Experts of a small language model: a softmax router.
Below are experts of layer 2 (counted from 0) of a mixture-of-experts language model. Rows are named router (the router's row for the expert), up (a neuron's input weights, with its number), down (a neuron's output weights, with its number) and show model dimensions 80-159. Each number is 128 + 24 x the weight over its row's rms, rounded and kept within 0 to 255. Numbers have three digits each.
Before each expert's rows: "comes after" lists some tokens at least twice as common just before its tokens as in all text. This comes from a sample of Wikipedia text that the model never trained on. Tokens count by the router's weight.

# expert 1
comes after: " ", "–", "201", "202", "′", " M"
router:106088145139148117143134126121163104147151114106114132130086146128143105149092162095135117145176170144091128115163150144104149081138123125151109132103170144127124143140114106124121119101153138120160138121111142153167137144146130123120155186
up0:164141145121128148129127130104080110116118110142084159153121133127093161110122136130152131111113142116132150101104083136174075126166139111123113164153125138132105131122117149097131124162167078105111173164147131084138114129159137154122089131
down0:060103117088151111137133176122130130100105077108120126094097113118182159140152154094123106134140081111153120117106101149134135152165133120112155113122145126124122111121133118170070133099125155114073190115143157155136118152116095151147115154
up1:104165109137107138114153108094133153102122149143136120126116106191115161181121138139148099160121148155120135156128112109133112150149123142087110135150177134150103152124100111145125121160147114146150219118111071134129138127131137143085149173
down1:076104090132145134131129162149151177124153087118121104130173157083123105104110119112122141137121169125102085141121140118150117169114089119058142151158176117117167168102145110088091143161167141112120093156145158122120148098136147138126120122
up2:123109141128104136146152123154130118139132145124103094178196117125121164180110137101116187116167136098146172093095128098128110129123143119147119138133123107106082155119144146082125118129102088140134156135126149141145136165131125095110139160
down2:141138130138152102130152149151135125123144103118152148143131108130151085139141164173107152124120079132145145118088133129102128140135125140130113123102133120108123100086100130144112142125136157090143154113149127113128058150102175149133123117
up3:118116140175087143100117108143140155143132119127129113132148154144115123130157090144154136123113103127125138163082158118118117119133084158154114141126102094141103159132079113115110100135184102101146200135123164121074122147138159137146124096
down3:087143157115136120122113097119142125099177130144056142137144108110137123129135131089133105176117131096115174131126126132156125124131074127123121110088125142123133124127144149117138114125129129140145110083108124108096138103140109156116103121
up4:134049106146099115099130098144146140126148146185120129141135103120099126183111096148112150127116131128114124144136169142134137153146110075146131134139133164139159150116154116146149187129091136168156161144143138133085164152113148148145142148
down4:170132129092115126185118098146130086159113124096125145117080138113122152120098186145128140116129133137128143075180107150136176093153170112125125145115146150135164122127103115141085098115124148124136095109149135061102169180110163153103101143
up5:134151120133132137164123129099102142117105098141167130115099135130099141147108135106165122171167156126130116118149181129112100113148147113134158117149168148154101109116168114094156134101091118086118128075181174144102114109065158112162120124
down5:140111131111159151130116156140132106127062118132132124077128108118125110199138135166182113135118097127126139134115117160134171136146134097140170121100136161113147113161135125080130114134166119144145106158095155165100121122109101137115135109
up6:135124134178109117103107166119151147158107098128088142149126160086098109114123126110152113133163162155127147125103134186160110107115119149157122133147097168128119137096126170091135133141120126103143170123139111115149123105129119120120129161
down6:109114161115098114186134158112106110135102109120136158165108085107104140132120165082098125081097085115098160158156119092152131105193125091126115117116154122082129118068156129167148152119134134144100159138118122144136143122124098107092137122
up7:163141147101145140150144124157111114128169147136132104128109090114128134075143146121135141134171141155123151094105113160164127187106132136121117159111132153161098123130119142129153162128128124120115144104142129094143169106139116172155144163
down7:085105110172085088143139146145139133137135124095119124116113089127172121122125158143135110109148097116101129110130145113139158094117149132137152133142122107136159133127155154164101082095136149152105142173113171110131127114141106102142095140
up8:131131130130182142088143146115136131109148146146162113149082102157110127114148161135181179122148156079137097132144112113134141115158111141095115160120125140176155159102109132112106147131152145078140129102121142147132159131100110150096118116
down8:161124104139133110156096130143127120153134135097140094103116138109097097161141133074126123146154173163132158164110152137099151137111170092100131101121154153138117130125161082114133118140146097119094075174138165116123115111098140125136149094
up9:098112143127131172125140127151142142137144176116139090132107115149116140118104096120158158161126139137136096100151166138139131131155146101149105089143145153171084148106130132114125122085149118145126103138143117150111063140131150093146142125
down9:143134080143136107095156132103152140158122155122164098110085175121114112131145145143120138180088128121142144108135093155126135099128159144129109149157132145143082090113151120072122097143142125115161145129142153118121089117100131126131206117
up10:115130116103155131136160140129107120152100099121127155115163085141137179158093160131126145143095183116191138130134158131121133113139169158136130121119160127149167131129113131116125142115151109151125120170101130136123139134162128133188110134
down10:103141137120143101146149135130153083082147096107102168143124148136136148142069096149141132145133132125110164104129130128138097143114140114140139137158127105122113133100122134111131156146149124086113158170118120140129118137115125141139117092
up11:106147104153109089130165082156126150136135149121131151094123126133142144095126086103151148121081155120104152121125131117092137170114100208140148144135122162151136160102122099074143138119158117123146121115171130130170116156133129106112108147
down11:114112167139143112142144113118091172115121155110128131114142105154125139089106131117130155132076148159130166117150144125097098128142106089120159112104114170160095167111149091129101134098138137148137130078160130118140103132126121162157104133
up12:091124128115102118108155092134094133136125115129106111134114122146144152164095163128156126145122136130119121111139150121143143192143102114150118169121123112125143181120117110148118154193105125102176135120124111112133163148118119124123122133
down12:123130110111097130138151121139144148129127106133142147158090088146136157094128171072159080102124115143170084137145144153141118123147158153095100158150155139104117117082140143112110128100124161148109169111114126130180130128119114136116141192
up13:114136107148139151151132122140173136155139132125106143179150094132088134099099129137107147136115132137138146107116121108144121090130097134124139174153087100154151109155123143167129128111069092103065094118125084129157145136151087109134152124
down13:081130152163114140126112070144097158155119151123135161152142113128157124116094096151137120114080093103163095125127137135117132173122075167137121141128104100133113150122117155137099154136114117162121113148114110175156123101135121120144124122
up14:143086095140143163087154192105114162152094121131148141127130137113123126158129091163117106138139171124102151108132175129171093136140144091086134117117110128082099148119152158092134109149132108156117114099110164124104147084108149121140157196
down14:061080141093102159084149106120150154139105130116137135146120112117147151102114113186110149125153166133090139097143133119151112139147136136096143134110152129137139098140108203203160152139138138152155102090109085135136114133109142149134134141
up15:166109119093113153114150153119113116181137127143055106118169078146097146105134128163165118139169094125149138135123107090126146159104126136088136119139110117125141164123116157146114106124139118139159122092143046141150124091100158142124144160
down15:120161116138154098095112117121142110174136085147130144128139161153110137106132108103191085122124135114104086141162129147184134089128114156150118102134157117144148131123116117138156108105096102144161152094099136167162124112117141097109101139
up16:128118144127150130120128176078135125148094112172124129108147140138159094123122083152117128126124183123141175125132169097110122153106087124161124128169130117149144143139060121143161131152134128101107131090112117115189157155135128140136101164
down16:158087105142133142124136151081143143167102103158126108110159148162118124175095110155098121144084133201086187121118131124129147134097094110164143119148117163111156137130122117141133154108122136154153173092113101150092133150154141129125109139
up17:132090154147119134140143063155169164113156165146134106118149138099109131144101122170133109145097128120119121122121120113131073127137128162089140148098134173106139151181109134085140115095149148157152187109096138150105117113154137132152124147
down17:131156155101126159138116103133130115131150140123145112130102134117112115137163126122115110093105136138155110137082099184123130099137170101153068095092121169108157119125140155146161122100119118125078119160143121095131132131060173143123143112
up18:120136095094104132122104084123180141121083111124119042097158137145126131138158146098108128128133122104073145157110156122108148179154126147129110101151160134105094118137173156089107158104123107098112106124127114144121122145109115161102159160
down18:200113117130125178150142149142149119107149134120129154138106093125132127145133125127131160107069083118124087129090138129152121117155107111127148113125157152159081117089109125141123158143101156140082149171150100135147143140126128183112125164
up19:142152108100173173081117161106145132142129127090146178148103152152086119147134135085100173137171146091148145139131155125154126135149100133145130141133147124173129113132130128129128105114167115088149170116123143137109099150144133075169093148
down19:119158134154113119110148154118165078126148126119129160151141147106143100143130133113120105098172098183107155109098157097143122131136073179136134166112112118159118158148106133077123131167127143140117156103109126135128124110159189140084171125
up20:148103117105112135131146120108102106152135152135159099106162098090121071181150153142154146145105132128122148178099135128138156148118161147134130138123137141124146125116115109105113111107180093087121083101104133132105100118139128191134157153
down20:116135169175125143134105112088120144126135166145147087116114123140097124117059130116133147102118096155121114099130155092091125102189154127132144118129136104138089093154157113136113123151100126133116105159162097122153103132135113149150146126
up21:112116099106119145192122077113120131127135164159139118115083106131119119129106155074134150173151153103098153119160150117127126096136076120119186099147151153101141154096129129150107102138165107069152132115136147129123096131129160088156091149
down21:207116133104154113145156130155140129124085126103155161133108147115141140131142131097141132140145113172131143137152132114112139132145148136119099093111117162123102121105146160080096098102118133113146150165163150100114112123122118138154163095
up22:086145140106135125110128169124174142147139140082099105105088131081134140167146130145078154122122146119140119124158143148121119099166104135114144100120181121135124162107125130127111171134158151106172189149108116125112141102086174131143101121
down22:100134159137163099121157116129127140123134126139066121164139122111136146139087099126140105148135088164134150120164125132134134117131101164138111128154110148107090093124121139137173095147197137151120136138128073133151166172159105134133124177
up23:152101098141133146124142135136121129151168138146066140147153101107101128114143126133123133170170117098137147147091126110167136139159134176135164138125115147117090136121131190089109104144155128128168141096092130101080179099131129132110112150
down23:121115139143126127142118095101116120106130121129110131100157148119122120139102099087114106145087144113142153129109163130129129172132090094112100146146151102126151129125117155141118151121150097115129144137107143162149093102111091127133104117
up24:103118100185144114075188169118141109119158116128102118092123116129148126160154159195142133122098142125141140128102134172139132084135139125102139152126116112154132174135159140114153113120120145092158141119086121135134134143162104114180109121
down24:126105134140123137153134159158154106091095112114085139122101104103154143124099144094141120113120151210161118156140125171155130106165131096168120162142133114152088097114154120109125153093116130094124120099137166139114152145095109131180106134
up25:107101102129138140092165142128163132144169152098100123148158130165144164177134128124117147135122139120211162108114109119172109151128091140100108091115130121135124118087113105184156111132145129131187112115067162131076126131102102160117123141
down25:130130093184137148151082117143151107106173108130115122139173099092158118125118129098143178138145137076146146102159094136130108106101092160115106145121096104132148134110167097089138122160122141127172092147121142112139116095084104071095132147
up26:128162136112106115116131122130138124138142115101124173184146090118117132122143121099118086134117107128124113110105163113127121161123161099122130182143144090183091116156155116121107146145103129133078165147156053105145127120101132138092151095
down26:084184103097112125140105081127146122111149105149136123069132120135142140119110132133128125165157144091098115156113134139124163140130127132133145117085151171091167150145067111143087108124080157107114093137119128145123150112133096157104135100
up27:112120133103098153136127122112165119151102107107120150130089127080126090131126115113119129107130168138133132159113150128133118133137098186101150104146100085115089100085121135130123143106141124114114153142170149126164144105159130117128138133
down27:127128138131130119158122141123168164077113108172105154083161093163136114144137121106132151139173175108100139126093154134151100109081144111143120108164118140123106127126092122112123148112128102126122121133174119106168125148117069165152083152
up28:107139089127110128183136133116122144076116142123086143095150119167107181124165119097115098137100148139148105111151115106101110161098108172149136159154142132102120128111102131113132119142130130096150139159095129097121126128172111103077126145
down28:104137138183145139118134128119193151145115126112134156138132132139167140141132130128113101130082151137086141145129109139145120128112094137104121176098162130148119171101124072105097137127140138100144135084108117129138129153137143145130138169
up29:102111157101141120140152138125116171137151145146105147130136137170116146158144126129122129152094109123130100116143126129126132086114094150153147089136171146171141117117176103179128163114111114099165099131133140131123139127094142177147118110
down29:142159165100100158130110112099190138091118140145088138167137132134134174123160101105139118148131130158059119164091107131134145123157120153139124100118105167135141138140109090156106110133094087139129134128116136112155129142105067134124122126
up30:145162107167120143170119140174130122180121130103090153133121130141154134148138123128104136105112151164123142108150122119132111146164147113107155142165143141127150156088159138106107120150130131147142146124112097137117104115161088117103143162
down30:132111104082100090115082106131125096124148139109130136113116165124150142123130148147126126140111122177093124137150107085115176089109153130159150159139106132118122113110165100131138152116120125117120145149135109157151138117165143132139115123
up31:089174135135117106111116107129110134136128156142107115099120124148107105133153120141124134109119147111108153111124072127128153123149149141126140168183113113099138162160136132124134099126116087161135126130137114164115148101055140132169147131
down31:123114136116161073126161088148104109165108113169121136143079152146143128103110116144075166140158152145113146117180129073109152115135108142114152126109102158143153124092124142101111118114112123117136156139125119138135107106121133153105128106
up32:110136160145109099129141145125115144117116162138094114166098112150137137124159148144140117136120156102122109158112150106126128087128126098106128112107168150115126134132131118109145162144142100115188129118139153127068131090080124122121142160
down32:180107150097102100130114100109142103064137116108129160150100138126113118157167142155138170113116140125144176131137142162116144115130149076102146122081114164146113100128120125121106132102118122126144140093117160104144115155087138116139194130
up33:116161144144141094123114098111101124146151128106119133135156131097103089150184148110119142151095134145121110143161161139111144127123121141118113124128119107121161153098162159098151115178095116128111134149134134104158138142103161120110162162
down33:167092151171137120075134130150117135137099145127107163080101122123097140131111122102075149124114098095147133147125144085098154119140097157105102149135129178142141144116126132128118147133122132117181135151104120115088144111132160112092109117
up34:148101150149108112146132139145097125148134147140088156128109155107112158108153123124142133132124097112130141128111164098137119131137143175133108090143154154148127130089144116081079135113175136161131096162097149110144132130172115163166092136
down34:142121142105163117140112153111141114158122129112145073111133137109115110169110134130094120153085133146138178133089139195102108130116120139143106130141134130092104149147108106102144130135093118091129194137167137150132102115148091127127118133
up35:155086111118156135145166182141100120129150191159137114150087097128136087162143157196141147126099117130102108143125149091157134095137114071115115138100133121130109118155127134112125133119121099114110106130156149099118166119087131151134146128
down35:107132117101120132118149119133120149167086106105148172141079103154119127102084130106090109114142141130128119136124124108139143112092132144153101142130158179128122158128131138144110121110129101072111108127126163129150138129133125167105122146
up36:138106091163127139136117155103134126161096099111165162117165068132108127120109112121158149159128207135137139125156164100126141134133141155087157120165131143115107074104139079146137078165159140103144108089106110133119147133114136148109105164
down36:061116144119117106153172125120131107180117108134157108154093142096132144119077097170115156076107128138136136137139142144126074146151099126119144128142120118124145095107085131138158137114138087121132125115126115137099155095119142140128118091
up37:098092126122121103127113102088150104170158130105127152105124129180103154129189110154148143112132114116103139156134175103112135118119102137160121163123137144124171118155138121157117122094113091102109105130127112171137083130126109096165081084
down37:128146134123157123186161144157136130120117120102141078119130147130132106139124136121100151140116082145125153082144141159140147150134135125137139145133033144133070105132119047129099150120137144128138135153126100156154145134144164126092133122
up38:060148136142113126148102103127178115146101118171125137163148151152127147108120140128105134168082115147087160121108152134118120176142118145103116135140117136153145133122138121139111136131128116136170106109085121096142151149096116125108118142
down38:172145133119146149112131074123129134128133129116111100088174080149109102142128119132142113102097111129117132140108132160112150127109121136176104171147145123135134139096146078134133128091079092154143121141099135143119113115153145102091162149
up39:128115145117158151122155157135122107148093147170143105131152092130159111139101123112123134142156133108104094115111102123134122115133119161126166134131112111113126165107134128091106117091179112136145112176140144143112134137163127123151153188
down39:141095122124088123098058120159124111145125108105135107116153138141151133148144161142107138140128114129095112083096096125133140115109117156135140149106108111153127081139117115067111111143149149098114113111135111146162153168119098122144105166
up40:069125117152076162078119104112129130139128152179115086174125115162118137154129092101148077117092163116165171127119161090163087110128151130112122135103126110126131082140121137115110077123126109128127150143109093114129140144120147143100108144
down40:091141138116124133167152115124140124130160164137136117136103112096065132099109143138136125144129080128126120116126096108151127123118098112141115119133129120150130117103112157103152140144145132127134133142153111113099162127138134160127143143
up41:133148122164138129123136140131161165116168149127114151134128118097126141148139106127138140143106081140098120134127101148169132116102131119141122119082118116151120143147083157155118160148101084147095185141137063126097120150168098181103096144
down41:149115149150115112101150090151111134111144169130100163120140098090159113111130185173120110154113112092120125125153091138080126108099107151143133163153170122081133156101146138118104083133130127153088116182140106119118102123139107161101106151
up42:153141122139120119187116149126153140130125137153112091134133116155151077108114131091125090104134140143144119105119160128125107131146167130091158103135146149164131135134134140134168135115141112147115121088153148109094135130062122122112121114
down42:181132104103136138138121095129144143104116197119114123161131151124152140135134102156142116127126127128100146114155126138105112079149069130187128105100157135127157133143130173152144147109144129098115135130106129141184136161123085138138145090
up43:136098108163096090094163175120119127137116148117145123173134090144141118117142134128135168165141146122092145090099167119131120137086097130098105130127139105128139189115147151156085122124113105122152150121155114120096161141104177127110121162
down43:167123101093162123118107137147113136163128133142155159109089099115138126187134129134089138114156131123152126123114113142119136131140154135138124147137160084138098145089079109146166117101125149084101120190139110153116078083148166143116149158
up44:150129104154157140121136167155172168122140149157138117078152121128117116162182165172128126117175164128117141093155094140154134070143144134113127159100103168104165152158130124100128131109116122100170133083133142113104160105093116168136126134
down44:122157117107096123125114149124110089108138156098153145145102143116095153106105166107154115147122131128117104112139141119125158080112100155138130090143127111092137145107156139122125112098164135118084127122140193171152156149116148067072142090
up45:084149132121101134135181137140175139138164166120140136112155104119134136102096130160106137129129119101141111129150173155115069135125119160123164130181133108105112145111136170155083156158124100094129180113123113142126129109111113117065104174
down45:088130171133121143129129108154146123134132110146170145120123161147140081129099082153137110118117149127103114095100158132156121145118091123134142109140119134117129142095118119120092090137113117131158161130142116113139148155114082147112106107
up46:163129146139088107107147126143155129168119136127087153124105110141162096106100124113112140156173108132125146100119135157135092136161138148106141082117116143128112163115107130151070148154141130120140170107077107115121126115112141099076129190
down46:115123104098148155081128133076118117131150124139102090146127128127153156142100129143102123151143110084100114144139111129159137159126107132117136142167123158126092104124150140114146132144141148118159137170138108162123125098145115113075135148
up47:135108080176138137127142169135143109108105180103107106112092148088137071161142128102121149106145145079140154115146128111126129140134121139112119122139081151118106148112135154132141127121102129150154136127133123135135150126130098151150170164
down47:115129132144138151127116083104116094112126152140126139117194145139144143121104128133144134119138158118174124138133151129121161169152080128134070169130107096153101151110109121126141079098114115122132107138138102123122132146119125123137125143
up48:112163117154134137137083142110096135124115116139102143128132099085101114151094129115114126142130158141168158085164151153145138121125090158128122127133106154154109152138105112126115117137131130166167122102121128123146095134190080144107139144
down48:100121098126139161131167171103119148118192179139100121183125137148106079155112150142130136143110115128090134136114119134102125115119118117120159089113133084114120119146124127106095137090169149119153121157111107182158107126138135172128159144
up49:107110116100129153128181154138159095117132128131110166123113130163140161103132138124133133133109134102136172134152091142152136071134133166069119101140121133140161081156142139129111126134154124103169170149165104076143109143109131166172142111
down49:160142117142109129143144133120114111097089080128121145143096128145141152134125128086141133134139115134148122176123132131095116102106125110115134133160164149114098102126163137128118096113133089103108116135115136113126115142125116119151168155
up50:113111114122154109119155103116097139122122171133117132126115137093148127151138075128124164162128120117112149152101102098101108110129119129133159127130118126119131170102134112184107100107144138122135108111128124075111143115127091171112152175
down50:074127114152100141110124140126078153129119075142113126115110123109124098156110129133124125128162135133105124156152102080147138156123077113200123115110142102120141135112103121153118121165125145143134118167112120125149147138138126159131090145
up51:150126080110125149130128135145169158108103137169117100137154090110100084135126114156130113155132179093110131132098127124136124140117122141093171139159118131122113124086137125140136140108111152112083187161113132094171110121115135125091105143
down51:107123119101137142105136151106100189119099108104151145156131126187112139115105124116088128081121082081137099143116161128101133116138121144161132122099116111094094124146120155116122132144121128127109189147120120184123126133121108136117109170
up52:088141120150113133136108089148145157182099135112135139140164093110157116129118104137128121115126149122131164097131116096134112116154123115174119135145142184109068135119124148140172105137119122079137129147113142133078144128133117128152119156
down52:052144132145112097154107097121107130164084152115116124127127110149111128104102168157113161112114132091113085134127154124152137139150149131108126139110127123148080126113067128132115121144124141145096141105111138122112106129121124135125131181
up53:132132130112126136115164102091139098094127183117095114151103118138089147172136151161129097139175109177141130143096116136145122106154110124085133102151124114130112136142072150165137104128182112133119111093177093124142105152185153086092141159
down53:169119127108154155137147172078102125122086119111132154122121084110116141138193155107157162102114134132126095100106074161166125133118148138133108132132138105121117097127149143123145078098152112093161104124104165128104119130102141098126122138
up54:105122105069140126134124114126081083129182138146107033177115168145102159142160121118123145102159179134161132112138101108110129133137104133130147144152157105126142129148144149150124112119125129124130177103151121127124159113140130144087109119
down54:099106153115142097116113139125121171160167116132129096173102139090113128096141095128121177130131157113135153136166109136154109106150083121119132109153124107118123161135129107145147112138136150150114075165167142103102147141123163133147129096
up55:144145156110112101151118110168166101105178102147143112142138106083133155107110147115118137120116102083118138162092145128090143127161170108085173137159138095107113129126132162127123124131144122106141137105156154136115121098169101147116139137
down55:074134132132088075122130082184136120132150123113112112087159144136140126157118122144160078099091089152115097141137138107129143111156112159117153110153122121146102178126112132142130144100135138113098099138113130117107127104093166120109165139
up56:170096147112092148141107135120151122082087147137077113121132113108128120126142145165155126125154102094124140111112118117131135172087117119117115116104152117114146134131095135153100142154129136131142153153120141154186136136132137176145129176
down56:070118122129126137148099119110119171150105144171134178148129085137111117106128114125130141130154113095138060114104146136099121108112136141146060100130141158147089129107117094118098101092094101103105134126169135124139130158185129120124128150
up57:102128114133086111135118149137151166134134135145117142111118125116120108121114100157135164140102144133091137136125170115124113115164148132096113131155121116133136135120095126158088143139185080128138173139141145103121144127125096114114092116
down57:088142117107129131126139098128111107118134088145136087108137139138165142131131141154152106146148151144101133091138118096131148143084135097125159147136094133130099124117125126115123112125106113140193135123155136115151115097166155129152133131
up58:148173076184137189109096109110147125130148148124177104152106127149059123119092128115129154103167178091094112169091153123163130097105168096109138114138121144129132147141176120099139108131161117111136143130106107136098137137125130117112128122
down58:140106130078157114118128156127148099153170146171148120094125146129169144140130128128153153092133148120118093128089141115177135097144192138122127103099087123040122111132118164134098094106164168147144134131136154119119141160113115097113120158
up59:156086151164086161155159111112146142069152143140121122113092129101129095117105135107099114105131114142145154121186114127148128119145121149127138115118069146140174161101134093152077172112187146151106141113137141156131186143140118145164183123
down59:100099140136164172142127116123152129108156103117132103154116098118148120127134159148091118156079126128121116112095113157147106119121146183148108137118112097112109164175095141106129138173107083098133147144121126162113135102169086127120147075
up60:150125117144121121122167151144186122101170176167124130154133110165127111122100122150147172123103141080133148145119157132103108140145137190165116164078117134126135117141150113081123143145161105138112130162151141098175124173154118166180113133
down60:105112110146125106144147137108160112126111145119129136139129151119155111102070142121175126125130132159138094157139143146116122172138071094070153137161119147115149154172136106114121083155138131134110107159093139097125082167111108154155151150
up61:097110135163111137139156118132110132108098119109131108127107170154147136157111132143157104138147167109124145128123081124124141139165106111121120090137108167104156126123092111138120116142157133117117168116095142106136103130140129083141144158
down61:117121120136128114135125204158129107104114072138135123091135096122131106119110146189141130138118114092149163089137088143121130126114112102109139115142106178120118110114169126101118122093148114113145141162102103169135115142152128142180124098
up62:122142122173115135148117136128100136150159132124131101125108104132128102123112131166125133164109143102167116149167152093115130093161131141077121144118106141168151160146170106081143160123098100141116130099138114132144150124104086110084137154
down62:104193145114121150105133177116156145129122120125135138101127146129116127164109167094088098108129143113115129155086137130120180141092061153161151150124131104114146126171133163100132125115123097080097144108128152187148129101067132104115147145
up63:064145109102104120123146157125139140147114121167122111153111121113124119153184144176115139164062150095128140117115088066099104131115150143091131156113069116140129129120116111176108127172151139109114122108131091085156153153132141106137134154
down63:076136150121082115150145086109125138141120054119172157097133096099135133156101103150091092126130102130164139115132119076126114183148129120132128145122123049152105137135101081158156146106122119120149156150111102127140129138122111165145128166
up64:123133153141099141144093119084125148165152135153121113151103127127086141102134154119165134140112133146153130109106148112119159098162098127154157111162142086154145117141151106098132166099130124084139106072191105143163089114125139093116114131
down64:185127108146134103166116150138118118152093117120158105158097145112157112116156134083135137139130100174140156143137140095096141136142147109150142116152134170151119104140176123088128119087111116093089116155141115164141128143120150109135176104
up65:118087137105118159126121104071156134142160130130078085164162115150081145120156109115139148090143191095120103123113134132166089148151134126140181145142140115139150116105138119118104144125134099100131159129119112099085076124108119115123102113
down65:041115119142105175105141086102145149161124127101124136146157117130086098108113088143150108129119139126155122131137153125154097129153087185114157152134132094124101138104107152131120115145157094144161142119087120134128107070146085117127109133
up66:117124110116133142118143100156139138140132091148137110099109081116134190134096102131115114102190142125150150114111154081143143130146115152149130169101093115132136190120118162158138160178099098139152185114146179096143086096138159121132146124
down66:106153133095132146119103114142096134120162089149133110152119155129155166092140105104139117206088188148133186111122157130153136123151126117115154107126147137137138149142068143148146141107101173185192121124160133103141160108114170092099072147
up67:132100115118152164082163133138170129146140153125146087174138100148173098177159125175147110140094136125137144132157120127146098190095095138102132158106115130141108099139093156095128107099114108120143100083117163119199191124125095142132142111
down67:140160123150122183149163164107123111137091145152159140097139096149186145121122125153127120164120130151135137139130129160142101130135070123098133169148128160137137134120135150124135121125125109090158081148131117109131160123165123140096116180
up68:140198125143140163149114130145093135113117110133159151154102110177157134164156148145111141133096178160118105144148134095131120129179100121153143095116146141146160145131091152113123127147145072122121117099110099108096131119146129111118159149
down68:136133113108146113077141121148124152107139126076134128114161098126119125121200139120089134158112161081097121124130128139135097105128136164081096126077114145148100154151090151119098133145160113093117101130116140167122151155123144095176145154
up69:069067122083114155161120105102132127122175117125070110151175162090125144134121160130160091115124135113150082146160179093124072100146113116118131116139143096164102157124176142142111102139177108133154115164103183124136127128100127122136109157
down69:115136179115136140129148101111096151113095103139142114126166111142119152114187082115151149122116143119121122160126141119162144101157139079118093127124156156163155166119106136157114123090144110137144144121137100113070159144094129156142113144
up70:149107140147063143105170148130097105119111143138084106106131107104101115125179116117139141083154109144110121115142110120161125097093118135075118085151106157180121176125131124105090134114128132128144171106104119127152140141108135135121162146
down70:185121144139145148118099177149129113103112142110125127137082151128118162175131145111095150170104093164140123132158123192135121114112118102130128134128120095120114101164159114134132114152095151121118113119135144128118112127155116090150142130
up71:120060110145139110149074124105142139139129094144157096126138127101100109091145116101197168127121114115101126090121140118080141140149103146132151190116073114155112102087159116142126118128106122130149128119156096054096141132115150131121149144
down71:114093141149137081172120121186136128134128118132121116113120136130148111155126092129136128142125135121099119138122119127168099120124135090194148121132123123087129159146109097165116112100101092159111116154141142075092148122110138138133139118
up72:121107098131128111141102100159135108100143162183099146132148132093096158194086137143146125151137136141129108163111109106127137132133125145143145161141131100121068153115144150103141079110116147128092196139111117117131106144165137116138153149
down72:090134123148145106165116157115102137122151112152093126093133133133141135092115166081120155150109133129125086114135154126128153106200131153158149131116132141141148078166107121128133163117138155125074150125117122164122132136118128093112112106
up73:121071131153114129150081090118107110101122109099152116113132144153140109108094107138143096138128156113119096163124133109098142090122161123128116168139157120123133137102169154105111143088164124129161127142108157122094145109092133110123127139
down73:107110091120147134108154104132110115101081090103141114108122092186102113180117110148114147126145134104119110129133121188117136163136128127127135136126140133060158117136100129137148054127111118152152133142136097097119169166172150106119164165
up74:164145092157134151137107138096097091154174109150092120142100123112090131129130134127128151112127153126176117097100081138138170128143127122188141129142114118133122111129157154063153124125140101151135106172124112146067194104123138109101105135
down74:139130104116139123130090093145116118163115141124168137131079188101112132123126153113103123097112177122208138136155096144089140142131114117139171142144146099121156114150129145140113164117169142157146150076152120132131148132130128151140074122
up75:152114115107111157112125124092138092147127106096133110098126128098107198095130104126119135103133129142108136118122105131173101164127130106134135113178143132128138127103145130150088151144170121114147113117133117121127161123096158161135141148
down75:155086124128153095156137102135146116129131129141116088170145172130156127123166126139123149159123142135152151119141096114146127081079149120104128134116143132127151122113125117112123101108154115182134138110138080096138133139143180152088120114
up76:110119088094110138103120124135117140116127090122116135107103102136136154173122106162123161143078157138145127136123105086103109099106143130109162110124119095122127185109121117144097113174125101125127179111140116098158124145119113094156099117
down76:106127180136098145176090075126122176119116071123098172139127122130122109133097081133130112139167128155131119109148136144122098112106146142130114137121132137138152202105079133142136136128124144161159167091071096131166122125160102153127086153
up77:147104119116130128167116134129115127145114112110144131115160133146146144120136134141159132159137137110088148119127103144116121122113166116147150119119095088124164187104151135078125111196163129138170134108085149076133139125146084074128146104
down77:099124114137122125111133150122077129123104104099097135070127142125131176135123108108126147118070089123149113117109161080155118123146080136079113105146141139144118126144133100105187163116101110206110189157131100198135144106158122106118068126
up78:141115120158117133120124126078107165139113092135100083092159096178135160149114091153144128125102157117114146130098142143152110113136135147156135155173130087172151087104125138123128145124109112144134099121088117100139118138183092117088090123
down78:122134132138144134190183145108108113101156118136131108131159086118158179168097140097129103090143170181138138100109141143123129133143144125130152105170112111171103109140121104140128165147128138120112111117132144157127121136152163105108108114
up79:112132113134154107130099146120114122137161122131122099122130095146123110103138137141157139124108155107132139125145094180128111117128123134112133111148144099155127118155152167123116147174132155148095112130124088130119184147145117078104121122
down79:024093119154092124105138096107126126158114134120154117130126149134142146130050086130100134127116130151146131115097142124136131127131109145158125124121104108113108111117119119145111123144118148127136140115088117133119115162099126130154106179
up80:151131112103123128106129127155148126095170128132158127153173104150149097139140137126170118135128130145114109124112158089114145115148149136146132115104172108092124117122123133140141159124118156148131106161121156142088096136129129118105102183
down80:132142110139136098108101142093095111118147135163141148086084132121143101110088101120152131127137161122127106128127140140106103130144151135158102125132155149125093142111138067114098130108137147143110125161178118112175117142113130153133138084
up81:110144105121111119077136106151128120141130121091109099146161115129136166127079122139133132098149186118138184105101078114172110124134109114174139157179109127118120129148096146125134166135107134080161174146121121116138177127155126141125086115
down81:041112144124115110101143102137092163182114138132123092154098108132114127134118138104101078106124165163111155096124123169152141089163122150124132156121126110126129142113094140158100122140146161156143136113130110126124134135134137167115124148
up82:134118148079146135121122112096128146114140149092130135133142119119073134151135122155161151117165148114146125131123153130165087154122123161111141144136117104175143152101106177153185130107135126123155154116137114109127084099159110126158089113
down82:028115109129122178117136093109164141161120111114127103124150109114095138107114120136160103112139126092172110118138144097144109125139104145124154144148121104130107109117096170114069131118133115120132109117140107154081125114146085145164138148
up83:109126122157107153126129138068129121120087123138109122141100172157143118103122129105110132159130183116153121102129168169164128064106123120103129149152122119153153166200144146091154154122146141137110162142135117162121114113103148125123110101
down83:148107145125102150078113128091141152123135136121121143151143151165075151181133105149129120118130114114114157086144142182127140164134115114111135145117120131102105117134110144101164114093121150172093151111109092121111105124112141123131175136